Weights of a small mixture-of-experts language model, trained from scratch on English Wikipedia: a softmax router.
Below are experts of layer 3 (counted from 0) of a mixture-of-experts language model. Rows are named router (the router's row for the expert), up (a neuron's input weights, with its number) and show model dimensions 96-127. Each number is 128 + 24 x the weight over its row's rms, rounded and kept within 0 to 255.
After each expert's rows: a language model's description of what the expert responds to. This comes from a sample of Wikipedia text that the model never trained on.

# expert 23
router [ 94 133 136 162 112 117 113 110  99 118 153 104 102 114  86 144 150 169  99 121 148 133 118 132 131 155 134 123 147 148 180 136]
up0 [181 150 100  81 106 119 145 164 132  95 104 157 167 138 194 140 110 118 127  83 124 101 168  64 158 111 135 135  91 159 149 144]
up1 [144 138  89 152 123 144 138 149 136 107 131 116 131  87 165 125 113 114 121  90 103 136 125 159 116 116 118 145  87 136 119  87]
up2 [131 124 162  69 158 137 117 107 123 105 135 123 123  78 142 145 118 143 133 138 136 186 150 127 134 125 134 147 110 129 100 133]
up3 [124 122  96 124 106 127 137  98 160 109 127 155 103 171 135 134 131 111 153 129 125 170 143 129 116 134 139 128 124 129 165 124]
up4 [115 143 117 118 151 123 150 117 111 114 124 105 115 129 115 129 135 126  86  74 119 159 144 179 144 157 143 133  92 127 134 180]
up5 [123 165 121 121 151 151 160 164 142 146 114 162 130 134 136 127 108 150 146 122 139 162 140 108 137 116  97 147 142 123  99 140]
up6 [147 132 139 110 131 119 135  96 137  97 165 107  95 142 125 141 111 151  97  71 137 128 137 118 175 136 127 140 110 136 127 181]
up7 [146  98 103  98 148 111 142 147 136 152 102 103 147 124 156 116 119 115 108 155  99 190 146 163  98 116  99  90 149 148 152 118]
up8 [121 164  93  95 125 109 160 181 153 116 152 109 106 203 142 140 154 105 103 150 134 117 151 130 172 137 139 128 123 134 125 111]
up9 [102  91 127 134 189 193 143 115 133 131 114 136 135 125  90 160 153 111  99 134 115 129 100 127 169 141 103 132 153 156 122 139]
up10 [109 144 138 137 120 121 138 109 100 139 167 136 128 162 133 109 108 109 124 139 137 192  95 208 132  79 148 102 140  78  72 138]
up11 [107 110 121 157 131 139 184 100 109 137 138 118 119 106  95  93 135  91 105 112 157 159 137 160 124 128 100 118 122 136  95 155]
up12 [130 151 149 142 136 134 139  92  86 164 152 150 111 140 132 109 117 117 140 148 128 158 119 176 100 121 119  94 111  96 108 161]
up13 [115 130  85 113 104 127 103  96 139 115 125 140 123 130 124 199 127 113 109 130 122  98 126  93 124 139 127 119 110 171 130 103]
up14 [111 159 127 159 177 132 120 124 123 157 119 102 114 140 143 160 126 113  83 153  98 142 152 169 116 133  69 135 127 107 130 118]
up15 [ 95 140 138 141 172  96 143 113 113 172 133 123 100 122 122 158 130 131  98 137 106 127 130 117 117 141 149 133 104 137 104 176]
up16 [107 123 151  81 110 100 158 145 108 160 122  91 147 186 123 104 108 149 118 117 125 158 130 174 143 147 115  94  89 113 106 116]
up17 [119 113  94 111 128 142 127 123  90 135 143 162 125 150 122 147 117 120  94 140 152 104 113 139 118 104 136 118  88 128 130 134]
up18 [108 107 122 118 156 154 132 115 111 108 139 127 117 121 131  94 118 116 119 106 132 145 158 121 130 124 127 143 103 150  97 151]
up19 [157 138 125 112 120 147 132 133 156 113 113 144 158 134 157 142 154 127 141 115 113 127 125  63 157 158  60 154 132 155 120 111]
up20 [127 135 126 146 125 160 106 134 153 124 121  97 112 113 148 116 200  93 154 146 130 140 197 186 117 136 131 132 119 143  88 171]
up21 [113  69 135 131 131 123 155 133 145  91 139 124 105 145 118 132 125 164  91  83 134 136 115  99 130 151  85 139 121 180 121 141]
up22 [158 149 167 111 159 146 154 134 132 114 146  91 121 142 117  73 113 142 153 140  89 132 116 132  94 119 108 104 134 158 141 150]
up23 [141 127 171 113 137 123 116 179 111 116 149 150 163 168 132 134 132 140  87 123 117 101 106 123 125  71 146 121 101 123 147 169]
Description: Word endings and country codes inside sports and results tables, such as USA, RUS, SPL, Stadium, Records, Dom(estic).

# expert 14
router [110 113 110 145 116 115 170 122  91 109 128 112  97 119 124 108 153 139 148 174 141 140 128 112 134 169 113 139  95  95  95 108]
up0 [123 123  95 117 129  93 123 164 154 156 122  98 107 117  90  90 165  98 121 140 147 103 131 140 142 150 135 134 136 119 138 143]
up1 [ 88 122 129 117  85 110 146 103  94 109 131 109 143 141 133 108 138 120 116 111 116 122  91 147 143  91 129 104 109  80 108  90]
up2 [ 81 140 105 103 114  89 142 135 101  97 120  95 133 137 141 130 119 120 111 136 139 143 122 129 169 136 146 172 166 149 139  98]
up3 [155 125 123 139 164  96 113 169 156 108 143 160 129 112 133 140 147 109 129  96 143 126 101 120 139 138 131 142 129 121 141 128]
up4 [148 158 130  86 149 132 103 133 119 147 112 106 111 144  85 129  81 103 113 114  99 144 117 130 157 147  91 103 105  94  84 118]
up5 [117 139 151 138 179 158 110 122 151 122 110 115 130  89 103 134 135  90 124 118 155 168 140 124 143 121  97  93 144 112  91 124]
up6 [141 154  99 106 132  87 139 121 161 132 181 137 116 124 149 188 201 133 111  88  81 153 108 124 144 124 135 130 102 122  71 157]
up7 [134 141 107  97 135 132 118 126 114 110 141  90 149 132 114 115 138 138  93 112 125 134 143 204 139 136 146 132  96 134 136 132]
up8 [181 132 138  96 159 103 120 153 110 104 141  96 111 141 146 140 148 133 129  79 116 108 112 171 120 103 106 105 136 134  99 122]
up9 [126  95 151 136 132 142 151 153 122 132 118 145  90 136 130 159 104 110 124 159 129 159  76 132 206 125 137 106 134 132 131  92]
up10 [143 110 125 128 122 147 112 105 118 122  95  99 132 134 129 149  91 156 118 103 151 119 115 146 123 115  82  84 146 142 117 134]
up11 [113 150 123  93 104  97 143 122 125 139 143 113 170 176 141 150 183 137 131 122 148 144 147  96 118 125 129 103 131 109 112 138]
up12 [128 157 127  88 127 132 135 119 122 135 121 139 124 116  91 146  88 120 142 121 138 158 146 132 141 124 113 100 141 168 137 128]
up13 [156 117 106 173 101 120  80  77 141 131 120 131 149 121 152 133 110 107 133 131  97 134 107 156 150 129 117 134 142 146 104 146]
up14 [ 99 101 158 111  79 122  98 118 158 113 161 190 145 116 120 147 128 123 107  88 105 164  94  84 140 107 133 131 134 160  87 175]
up15 [128 121 173 102 164  93 125 123 131 140 115 115 160 126 103 110 141 149 135 116 123 107 151 122 132 127 144 134 105 107 113 129]
up16 [167 187 101 112 164 124  87 131 142 121 117 176 131 137 130 146 144 114 127 120 147 128 160  72 130 138  98 131 150 182 146 141]
up17 [111 127 120 109 142 123 123  95 154 143 126 102 119 104 139 135 135 151 127 131 112 157 111 114 113 157 125 131 133 180 136 128]
up18 [109 119 109 156 110  86 131 110 117 143  93 135 171 101 103 132 207 122 100 134 121 130 127 133 149 116 135 131 133 179 164 111]
up19 [118 116 104 136 209 125 129 182 135 167 122 105 112 127 135  97 111 121 128 135 119 126 126 130 133  99 126 152  71  98  96 119]
up20 [173 145 172 114 204 158 104 123 119  78 122 105 164 113  67 157 135 126  94 116 138 115 125 133  46  94 135 122 130 152 120 119]
up21 [145 122 127 147 121 122 114 142 149  92  90 121 109 126 130 125 153 151  64  88 144 156 128 148 152 123 137 180 120 131 122 133]
up22 [113  83 145 119 131 135 136 150 110 132 141  90 111 166 123 133 120 104 135 160 112 123  69 113 139 128 133  88 156 154 123 114]
up23 [131 126 182 106 149  78 103 114 113 125 127 133 130 130 129 137 119 152 102 114 131 133 172 154 108 125 129 130 164 105 100 128]
Description: Consonant-initial first pieces of personal and place names and possessive 's, often in European names, such as St, d, Ch, Gogh's.

# expert 1
router [ 91 104 126 159 138 114 136 136 113 142 110 108 142 120  96 129 161 155  32 136 128 155  80 140 152 131 114 139 113 126 112 129]
up0 [120 114  99 132 147 134 141 108 109 147 124 143 120 134 119 152 142  99 110  88 140 142 159 111 150 134 108 113 135 105 160 143]
up1 [116 109  81 170 116 104 137  97 117 125 141 150  95 111 127 123 161 143 114 109 137 116 125 140 106 117 142 102 146  99 113 137]
up2 [131 146 138 133 150 150 159 123 155  98  74 126 156 110 155 123 148 115 167 146 115 177  96  99 105 101 121 113 211 160 162 123]
up3 [114 101 166 110 147 116 152 112 149 116 154  60 193 138 146 142 110 112 135 130 127 173 130  99 111 141 144 139 182 114 162 129]
up4 [125 137 129 127 133 130 112 151 103 121 162 136 130 158 121 118 129 139  18 147 145  94 130 174 134  85 169 126 103 102 119 139]
up5 [148 118 111 131 179 151 136 105 132 109 123 118 172 163 159 166  90 128 133 130 122 141 177 140 141 156 140 140 131 139 130 123]
up6 [116  96  95  90 109 137 184 105 139  92 171 132 113 137 152 162 138 135 152 126 130 155 113 110 135 123 147  97 121 129 118 134]
up7 [119 137  94 131  77 129 107 126 143 120  99 114 124 120 123 115  98 129 139 124 170 113 130 144 127 119 103 171 103 122 103 207]
up8 [147 127 122 145 101 128 109 145 142 100 134 114 115 184 134 143 126  99  67 129 132 114 124 146 108  78 143 134 115 134 125 120]
up9 [145 105 133 127 149  96 136 132 122 144 103 102 146  92 126 147 149 111 133 118  93 140 106  63 130 159  81  95 152 145 169  94]
up10 [149 150 136 143 111 105  79  95 173 138 133 118 142 110 173 132 152 111 164 120 125 142 144 106 145 129 105 157 141 176 135 125]
up11 [152 131 127 121 112 115 103 132 119  85 133 116 123 157  94 104 151 121 132  99 121 111 124 110 141 103 131  78 147 107 172 134]
up12 [177 152  53 122  88  91 162  97 188 127 163 122 150 151 156 126 169 128 125 104 146 147 142 128 164 131 104 139 111 125 109 115]
up13 [102 139 162 142 169 139 109 134 118 128  96 150 134 137 123 116  99 133  97 138 178 122 138 175 132 121 144 147 130 154 127 204]
up14 [144 137  75 141 132 134 112 143 129 137 105 149 118 160 141 134  64 117 155 136 139 136 134 151 110 127 100 148 158 143 114 137]
up15 [120  98 151 135 107 131 119 127 102 153  83 118 142 138 142 158 119 104 119 116 167 108 118 143 136 103 120  77 176 143 163 114]
up16 [127 146 127 133 146 119 146 121 168 129 120  82 100 110 115 139 145 103 129  96 166 154 131 139 109 101  82 158 116 139 123 141]
up17 [111 134 122 126 130 146 115 113 132 179 186 149 116 109 153 174 121 139 121 122 136 137 119 159 100 128 152 176 121 149 138 138]
up18 [108 108 114 145 100 130 115  82 138 122 101 152 152 125 123 152 132 136 113 129 141 105 136 114 125 138 101 149 117 161 118 212]
up19 [117 128 133 126 137 155 106 146 155 141 134 127 135 149 152 152  87 113 134  86 147 103 161 104  95 132 121 119 157  97 173  88]
up20 [125 136 117 140 136 153 146 130 110 138 158 158  89 114 123 141 153 119 141 120 131 138 135 118 117 146 106  96 165 141  98 146]
up21 [104 105 117 141 178 168 122 115  95 142 106 142 142 121 129 117  66 108  80 136 136  93 124 150 122 168 146  80 116 150 120 194]
up22 [103 119 162 152 143 152 158 143 159 113  78  79 156 115  84 129 121 125  69  86 208 109 145 141 135 114  83 128 133  98 125 143]
up23 [143 163 131 112 145 162  97 146 129 128 152 144 107 134 146 144 145 119 167 145 115 148 143 121  79 144 111  91 125 164  91 179]
Description: Inner fragments of foreign or unusual personal names, often in sports tables or lists, such as Jo-han, Gardaš-ev-ić, Ōh-ira.

# expert 26
router [ 86 119 125 113 121 157 111  95 117 112 173 158 158 131 158 143 139 103 118  77 153 118 127 155 144 161  85 139 118 161 136 119]
up0 [126 130 137 162 171  91 151 122  98 109 110 135 168 149 115 125  66 114 132 104 161 115 131 107 135 100 141 133 113 126  98  67]
up1 [ 86 114 138 114 159 111 131 121 109 132 118  83 137 137 123  96  99 117 147 132  93 168 126 166 108  98 124 136 137 130 142 155]
up2 [147 123 124 111 132  94 112 137 157 176 132 137 116 135  69 122 104 114 106 144 128 137 126 111  96 127  96 127 154 155 128 102]
up3 [132 106  93  87 135 111 119 176 130 111 132 112 118 131  79 131 127 119 125  89  81 130 140 123 154 125 105 123  93 124 167 127]
up4 [131 111  70 113 122 150 135 127 132  93  43 138 163 145 131 136 105 132 137 135 121  88  99 120 139 122 111 164  93 157 155 121]
up5 [109 153 124  76 133 139  78 146 151 113 113 129 163 157 112  76 132 115 138 136 148 123 115 119 117 121 144 120 138 130 150  97]
up6 [166 107 122  90 121 132 112 147 122 133 135 144 125 181 131 110 135 118 130 124 109  78 121  88 171 123 147 112  95 131 126 151]
up7 [177 170 118 155 121 146 119 162 146 118 120 150 135 146 124 107 159 104 129 173 113 105 145 135 150 136 112 166 127 123 147 105]
up8 [163 141  63 119 103 129 127 162  96  88  81  84 130 125 180 160 109  89 141 128  90 110  83 133 224 165 138 117 147 120  89  95]
up9 [127 124 146 141 123 107 169 134 132 113 118  97 128 102 113 109 132 112 129 108 121 161 137  96 152 121 115 124 137 114 120 122]
up10 [ 94 112 106 176 118  91 127 147 126  90 140 127 147 132 169 107 134 137 118 142  83 172 136 119 176 107  97 128 141 122 134 117]
up11 [129 106 111 142 156 164 128 129 163 115 135 129 144 112 166 136 125 123 151 116 141 169 141 110 165 151 124 154 131 165 142 157]
up12 [140 149 116 134 141 133 125 117 178 132 102 135 110 160 107 108 115 136 127 127 130 161  94 138 178 121 110 118 135  89 132 120]
up13 [129 120  96 146 183 131 146 127 120  90  47 103 143 130 107 148 139 103 138  99 162 116 144 116 150 122 118 114 161 181 160 124]
up14 [135 119  80 117  97 117 155 154 133 112 108 148 139 149 118 109 124 132 124 145 151  63 118  84 111 134 140 102 150 111 117 127]
up15 [114  98 100 146 144 145 132 128 197 135 114 129 123 110  87 147 138 145  43 102 101 114 147 139  94 136  92 114 133 102 135 107]
up16 [ 97  56 149 170 128 144 146 149 159 152 119 125 139 130  87 144 151 117 111 152  75 133 148 134 114 102 112  73 121 137  75  98]
up17 [116 162 132  94 142 110 149 141  89 118 110 108 191 151 127 148 151 112 116 106 130 151 124 131 160 134 152 155 129 109  76 188]
up18 [120 134 141 147 131 169 129 175 101  98 100  94 116 159 101 116 117 135 106 139 117 131  83 125  91 121 128  91 126 124 141 109]
up19 [158 118 153 135 127 111 128 160 129 114 108  98 181 141  98 120  99 120 131 126  94  94 125 146 131 132 154 115 123 127 139 107]
up20 [124 136 122 130  99 174 115 167  91 150 155 119 169 108 117  93 139 128 114  99 140 165 127 148  89 121 119 159  66 118 109  86]
up21 [136 117 176 147 145 133 133 167 141 109 146 125 168 132  75 147 120 188 109 100 100 123  68 171  76 127 115  90 139 178 123  94]
up22 [147 126  90 159 108  89 119 154 152 122  72 148 106 129 133  97 143 155  94 126 134 139 156 148 110 110 127 127 114 161 109 100]
up23 [121  95 169 131 116 129 116 122 139 121 143 155  93 140 127 133  59 138 102 147 130 143 104 139  98 123 128  63 153 100 151 124]
Description: Colons in infobox fields and times, degree and minute marks in coordinates, and table pipes, such as UTC+02:00, 31.88°S.

# expert 4
router [158 162 103 157 124 111 103 129 176 148 156 130 187 109 108 121  99 104 160 102 182 154 130 111 131 130 160 144 153 118 125 109]
up0 [120 123 107  96 129 118 172 169 152  74 111 161 123 137 154 116 125 119 127 116 104 118  83 122 114 138 136  91 126  90 152 108]
up1 [137 133 120 119 127 179 138 108 169 152 135 106 142 117 127 130  75  96 127 134 119 128 110 134 124 112 130 161 135 133 140 129]
up2 [126 118 152  79 153 151 134 119  89 113 107 104 138 118  70 156 113 125 117 136 140 137 133 148 144 147  91 105 143 154 135 125]
up3 [149 120 115 138 124 114 117 119 117 103 103 133 127 156 143 106 119 147 152 132 132 116 104 115 148 169 164  72  72 166 156 121]
up4 [149 110 146 170 114 128 118 154 161 117  87 120 117 168 140  91 153 146 121  98 128 125 136 128 134 136 107  80  88 160 131 141]
up5 [136 107 127 106 163 150 133 115 142  80 118  78 144  95 129 114 114 146 141  99 129 176 153 142 129 157  90 148 122 130 135 180]
up6 [118 110 129  93 150 170 198 162 139 128 110 131 122 135 138 114 197 115 124 112  78 141 102 109 123 140 101 143 117 110 150 117]
up7 [148 138 116  87 134 112 142 150 139 142  74  96 118 105 108 136 151 115 144 123 106  73 142 126 106 122  96 129 109 152 139  91]
up8 [118 125 133 113  92  78 135 149 141 161 109  61 141 150 131 134 126 123 108 162  98 132 115 137 146  85 121  78 105 157 135 142]
up9 [115  72 171 141 110 164 124 140 126 158 133 122 137 133 131 132  88 127 125 122 114 123 142 125 124 129 130 120 117 112 144 150]
up10 [149 112 110 171 130 109 101 113 138  53 132 146 136 103 133 155 119 139 133 154 104 138 103 127 121 133 168 119 128 167 131 139]
up11 [139  51 133  93 149  73 197 106 111 137 132 128 133 134 150 176 112 156 113 122 143 119 141 145 150  94 131 136  66 108 135 133]
up12 [121  82 135 130 128 156 121 142 129 124 133 127 121 126 109 128 152 168 115 136 117 105 131 142 149 142 117 117  70 136 124 180]
up13 [130 127 130 126 150 147 126 150 119 122 122 129 118 105 111 107 180 134 104 147 106 144 126 116 110 108  16  85 123 134 125 147]
up14 [137 116 124 128 187  94 146 152 107 126  87  99 112 127 100 116 133 101 117 129 151 125 109 117 120  98 181 129 127 145 139 146]
up15 [134 126  76  83 112 110 129 116 130 129 131 116 124 106 124 157 162 116 107 112 103 139 108 142 124 101  83 147 109 117 140 122]
up16 [148 115  84 112 115 109 105 122 123 120  85  95 113 149 143 163 150  73 120 121  82  79 114 133 127 100 129 133 111 140 146 129]
up17 [153 136 127 114 151 156  99 131 146  48 122 143 136 117 144 137 120  98 142 147  69 115 104 111 160 126 158 134 132 198 145 133]
up18 [ 99 138 143 146 119 143 143 118 136 118 149 122 121 120 109 126 129 134 141 113 100 135 109 143 103 157 133  81  95 117 126 140]
up19 [112 120 112 140 140 136 159 102  86 144 114 116 125 108 125 154 134  95 119 146 104 159 156 158 171  92 133 174  84  93  97 143]
up20 [150 127 112 129 164 110  89 182 174 108  64 100 170 131 113  96 108  81 127 115  92  95  87 115 141 151 150 139 121 157 145 137]
up21 [ 94 138 110  99 186 143  84 109  73 135 153 108 142 137 104 186 101 142 126 105 138 139 127 184 135 112 150 122  98 129 132 156]
up22 [ 58 126 148 132 109 104 123 160 128 140 138 122 123 156 109  89  60 123  80  81 111 155 106 160  87 124 129  61 108 135 141  90]
up23 [123  92 186  72 113 137 146 124  84 113 140 139 110 119 120 156 132 120 131 140 146 145  84 145 135 129 115 129 145 146 149 136]
Description: Line breaks after sentences or before headings, plural endings and plural nouns, plus brackets, quotes and dollar signs, like children, population, students.

# expert 31
router [107 122 158 129  83 134 101 112 151 166 144 146 143 118 129 126  88 154 131 145 133 156 139 128 156 137 154 126 158 132 103 126]
up0 [ 93 129 122  90 122 120 135 154 132 122 137  87 128 103 150  87 123 102  88 103 140 139 112 175 151  91 130 111  88 127  91 140]
up1 [158 118  95 158 135 139 135 104 127 145  43 149 127 148 135 147 132 118 125  74 130 135 129 116 120 134  72 110 147 101  90 166]
up2 [134 132 117  96 144 121 176 142 119 112 118 118 135 138 103  96 145 130 116 119 141 139 105 111 120 107 144 132 112  95 119 130]
up3 [134 109 108 147 141 121 130 139 159 150 146 110 130 138 125 164 111 141 118 162 125 148 116 113 148 156 115 132 129 159 127 141]
up4 [141 103 144 134 127 155 160 148 129 125  93 129 114 126 127 134  83 117 138 170 135 124 162 118 132 131 111 113 132 109 114 124]
up5 [148 102 124 130 146 114 138 138 142 159 163 114 150  97 125 175 109 137 137  73 134 105 122 200 113 137 144 126  87 132 126  95]
up6 [ 73 129  77 151 141 130 124 167  95 145  86 125 127 142 140 136 106 121  91 136 161 145 108 190 162 117 132 152 115 130 115  90]
up7 [119 163 127 148 141 130 126 110 162 140 122 142 134 133 151 100 113 146 134 125 102 178 121 156 140 135 113 144 112 190 105 123]
up8 [ 97  85  70 123 137 148 172 176 154 143 101 128 149 137 153 150 144 135 105 150 140 103  95 115 147  48  72 108 117  98 133 125]
up9 [106 126 128 115 154 134 144 125 141  99 140 129 101 111 116 136 139  94 141 134 157 135  90 111  85 152 138 156 143 174 124 105]
up10 [158 102 106 161 110 157 100 114 150  64  93 150 128 126 136 148 139 104 146  83 136 114 128  96 125 106 111 162 144 155 135 130]
up11 [183 142 129 111 136 156 143 107 109 150 164 116 147 167 147 175 151 123  86 119 146 138 166 118 152 164 106 113 126 117 140 160]
up12 [174 102 133 154 139 133 133  79 120 117 133 144 127 156 151 114 184 121 128 134 126 126  80 103 104  78 135 177 115 137 105  75]
up13 [135  95 124 155 121 134 138 104 137 158  86 138 107  99 140 211 166  73 141 134 101 120 131 146 113 131 115 140 137 122 107 112]
up14 [114 127 106 146 140 117 138 114 144  91  91 141 138 140 120 145 131 145 106 145 117 112  85 147 153 168 116 123 155 176 168  81]
up15 [103 113  86 135 126 133 116 111 125 152 125 136 124 136 138 136 164  96 102  75 101 134 145 118 149 104 105 144 143 154 119 143]
up16 [119 119 131 141 127 110 130  70  92 151 171 123 133 150 136 179 151 191 113 139 109 131 115 128 124 121  95  96 116 131 115 122]
up17 [124 151 159  67 131 137 146 174 158 114 146 134 144 134 136 101 117 109 130 102 123 185  89 115 143  88 129 162 137 127 136 111]
up18 [119 119 115 112 174 125 172 120  98 151 145 116 140 138 152 133 145 119 110 139 145 113  76 145 111 110 155 148  83 132 105 130]
up19 [131  74 123 126 135 128 126 121 150 117 124 158 147 138 156 100 147  92 136  57 137 131 128  96 134  98 117 142 153 128 136  99]
up20 [ 76 147 134 140 148 122 136 137 133 123 143 133 112 122 141 143 128 129  65 132 188 132 102 178 135  57 165 144 108 136 119 185]
up21 [162 118 127 158 130 147 137 141 159  99 102 127 119 152 134  92 149 120 103 132  99 164 124 152 148 109 114 121 133 150 135 112]
up22 [138 141 126 113 142 139 142 104 125 125 153 112 115 149  95 103 147 102 126 119 133 138 148 167 122 128 155 160  99 106 122 113]
up23 [131 112 103 151 175 120 155 177 110 140  86 142 137 165 152 120 169 147 108 143 121 196 118 142 125 132  99 152  94 135 100 132]
Description: Numbers, mostly years and dates after in or a month, plus list and table numbers, like 1985, 1941, 1929.

# expert 19
router [ 80 110 141 148 122 100 145 125 102 156 134 137 116 140  87 142 116 170  50 129 138 149  92 132  99 136 131 123 137 117 150 144]
up0 [129 122  81 141 114 155 157 133 129 133 109 130  86 113 127 131 130 101 103 172 130 118 126 102 216 117 106 127 121 129 133 131]
up1 [119 130  97 124 129 159 171 118 124 159 126 123 131  90 141 107 149 123 127 158  91 144 104 152 148 121 135 158 108 146  78 114]
up2 [117 125 175 150  94 169  83 130 118 110 104 123 142 159 102 160 119 109 131 153 117 134 118 139 140 150 127  99 133 169  99 141]
up3 [128 150  85 148 135 107 129  82 107 119 140 122 130 128 141 143 128 122 118 154 169 104 137 128 170 138 147  94 106 148 104 162]
up4 [108 128 110 100  75 135 136 116 117 131 153 106 114 158 136 156 142 116 147 157  93 110 122 118 161 119  99 151 161 119 103 134]
up5 [174 138 123 102 123 129 112 123 135 107 130 153 162 104 159 140 134 122 190 102 114 113 106 124 185 163 129 120 123 110  79 126]
up6 [113  92 150 144 151 158 134 129 131 122 149 132 155 136 105 132 113 124  45 104 142 130 142 155 144  94 170 114 108 127 109 188]
up7 [113 156 120 118 153 130 178 135 104  79 123  83 107 127 127 127  86 130 137 126 135 160 112 148 127 156 127 160 114 149 140 106]
up8 [129 115 123  84  93 143 138 102 124 131 134 105 121 104 105 154 139 134 143 104 173 191 105 151 104 103 132 120 143 134 146 138]
up9 [134 159 154 125 120  98 121 121 111 142 109 112 142  91 159 137 133 111  83 152 149 119 135 127 122 124 142 132 154 144 110  95]
up10 [140 156 141 125 131  96 165 110  98 120 157 132  88 156 105 145 125 115 136 121 171 126 108 112 134 121 109 158 143 149 159  90]
up11 [133 114 136 126  88 113 132 130 150 130 118 106 142 117 177 158  83 151 107 140 109 163 116 170 140 135 130 124 128 171  98 143]
up12 [105 122 177 116 123 113 123 150 145 130 140 154 121 167 143 132 147 120 115 156 143 143 131 128 136 163 131 149 100 108 127 121]
up13 [110 122 147 114 148 108  84 146 117 126 146 135 133 124 135 117 130 116  63 149 162 148  94 164 157 125 122 118 142 118 149 110]
up14 [148 148 137 135 147 149 122 125 148 144 116 138 136 101 165 132 120  72 171 168 168 162 126 156 124 123 104 172 105 134 121 136]
up15 [115 119  99 170 111 148 102  67 123 151 171 140 107 120 126 126 121 127 176 159 156 113 143 156  96 130 127 141 135 155 169 123]
up16 [112 134 156 148  86 121 142 127 156 127  90 101 106 126  96  63 121 109 118 112 128 202 145 145 163 128 137 115 104 102 104 105]
up17 [139 121 153 143 140 156 133 123 130 149 141 115 133  95 138 159 140 123 114 113 110 133 128 124  89  97 105 124 104 154 162 168]
up18 [137 156 142 116 159 115 135 121 123  84 147 121 127 114 111 122 124 115 144  71 161 158 132 147 136 142 138 124 133 128 155 154]
up19 [152 150 128 162 160 112 155 140  92  86 161 114 116 131 134 119 137 131 105 137 144 111 129 142 144 122 120 167  81 126  95 139]
up20 [148 128 140 173  98 113  66 117 146 149 130 126 189 149 128 130 164 114  97 161 121  87 159  98 119 120  86 155 139 177 126 118]
up21 [159 120 160  78 130  94 160 138 103 155 122 118  93 142 117  95 116 108 161 158 150 140  91 118 120 110 133 115 127 105 195 140]
up22 [180 144 105 129 133 162 116 148 174  82 123 156 142 136 114 125 136  97 134 108 116 108 150 129 140  97 122 148 111 139 114 113]
up23 [109  93 133 153 110 153 122  85 149 107 142 142 105 128 120 198 104 145 115 123 123 147 125 132 183 182 104 155 155 169 108 158]
Description: Last parts of proper names of places and institutions, like Street, School, College, -ville, -burg, -ington, and Big Big Train.

# expert 28
router [ 69 115 166 126 111 141 151 120 166 154  94 139 162 110 110 106 116 129 113 166 145 142 121 125 127 138 133 135 161 127 147 116]
up0 [146 122 122  88 135 124 132 104 145 110 145 139  98 131 132 175 124 142 145 113 118 127 127 124 129 120  97 126 126 173 142 131]
up1 [135 151 142 158 159 143 115 205  97 113 138  81 134 102 131 143 164  97 122 139 147 150 101 215 160 133 141  97 105 159 115 139]
up2 [159 152 110 144 130 145 148 122 143  80 104 134 115 123 135  78 127 115 149 121 140 168 137 161 142 126  83 116 128 181 128 129]
up3 [105 134 114 139  91 151 142 148 143 142 122 143 144 115 133 105 137 118 106  99 127 129 144 118 191 115 128 103  99 136 123 127]
up4 [132  87 106 162 131 125 123  80 158 143  81 127 158 119 143 118 155 118 120 116 102 124 140 135 101 126 129  91 159 140  89 121]
up5 [ 94 100 102 114 148 162 179  81 137 133 135 120  77 116 111 139 193  92 141 117 102 150  86 110 118 122 135 151 129 131 125 134]
up6 [164 144 117 131 124 153 106 148 136 121 118 122 111 143 124 117 129  92 111 173 148 119 138 141 102 128 127 125 120 121 111 111]
up7 [102 118 108 167 147 131 134 120 133 189  72 138 112 136 159 127 108 109 123 123 137 133 107 159 143 143  85 152 115  95 115 134]
up8 [100 120 130 137 119 140 160 100 140 189 166 129 140 117 160 122 107  85 120 184  90 147 127 116 134 138 145  53 113 103 109 127]
up9 [155 178 128 110 157  98 158 125 130  82 119 125 147 143 139 130 120 122 138  93  95 135 101 113 107  71 137 131 106 160 162 142]
up10 [123 117 128  95 121 127 165 107 138 141 150 112 127 193 135 176 157 123 113 130 122 150 139 129 108  98 131 121 105 126 140 171]
up11 [112 137  94 136 109  99 127 170 149 123 116 150 128 168 139 113 133 140 133 137 131  89 122 122 132 133  88 144 111 139 137 118]
up12 [130 164 116 162  88 184 135 135 133 138 121 135 125 116 126 153 154 139 102 145 117 148  96 126 124 124  88 125 138 171 115  87]
up13 [170 118 104 100 100 123 135 140 138 139 183 127 127 183 135 131 100 151 132 115 102 136 155 163 138 130 112  93 120 133 135 132]
up14 [116 123 134 144 139  92 138 136 148 148 114 138 120 134  94 109 155  92 134 129 124 157 114 113 157  77 129  86 146 118 126 115]
up15 [167 109 102 151 148 125 171 126 162 149  92 132 104 153 121 155 155 154 161 134 116 146 150 145 129 135  93 151 169 130  68  97]
up16 [113 176 121 154 112 174 133 156 140 112 130  65 146 151 137 121 109 134 120 137 142 170 132 163 138 140 143 163 123 129 146 107]
up17 [132 123 163 127 137 145 127 136 106 139  76 108 135 137  98 142 142  93 124 135 160 107  99 176  99 167 134 110 138 155 151 134]
up18 [116 147 128 142 156 152 147 143 150 120  81 129 118 107 154 121 119 140 133  83 143 114 106 132 117 105 124 129 132 175  87 161]
up19 [125 145 134 114 144 123 141 156 121 129 159 142 122 130 135 124 126 126 106 168 176 126 145 144 170 117 133 138 132 152 127  97]
up20 [147 123 115  99 111 170 116 122 136  88 106 132 128 117 127 119 161  90 150 108 108 134 145 136  70 119  59  82 117 149 145 129]
up21 [114 110 105 151 113 115 156 170 130 177 126 113  92  99 141 136 141 101 115 130 140 135 120 176 105 147  94 124 141 124 153 105]
up22 [116 120  86 140 159 174 146 131 132 172 123 128  54 119  64 123 129 136 125 130 160 117 128 128 131 120 130 124  82 108  75 160]
up23 [173 153 129 107 132 163 126 184 116 129  99 115  96  87 159 149 142 123 154 142 109 115 123 111 136 148 124 142 120 177 135 111]
Description: Nationality adjectives and parts of country or institution names in history and politics, like Spanish, British, United States, New York, University.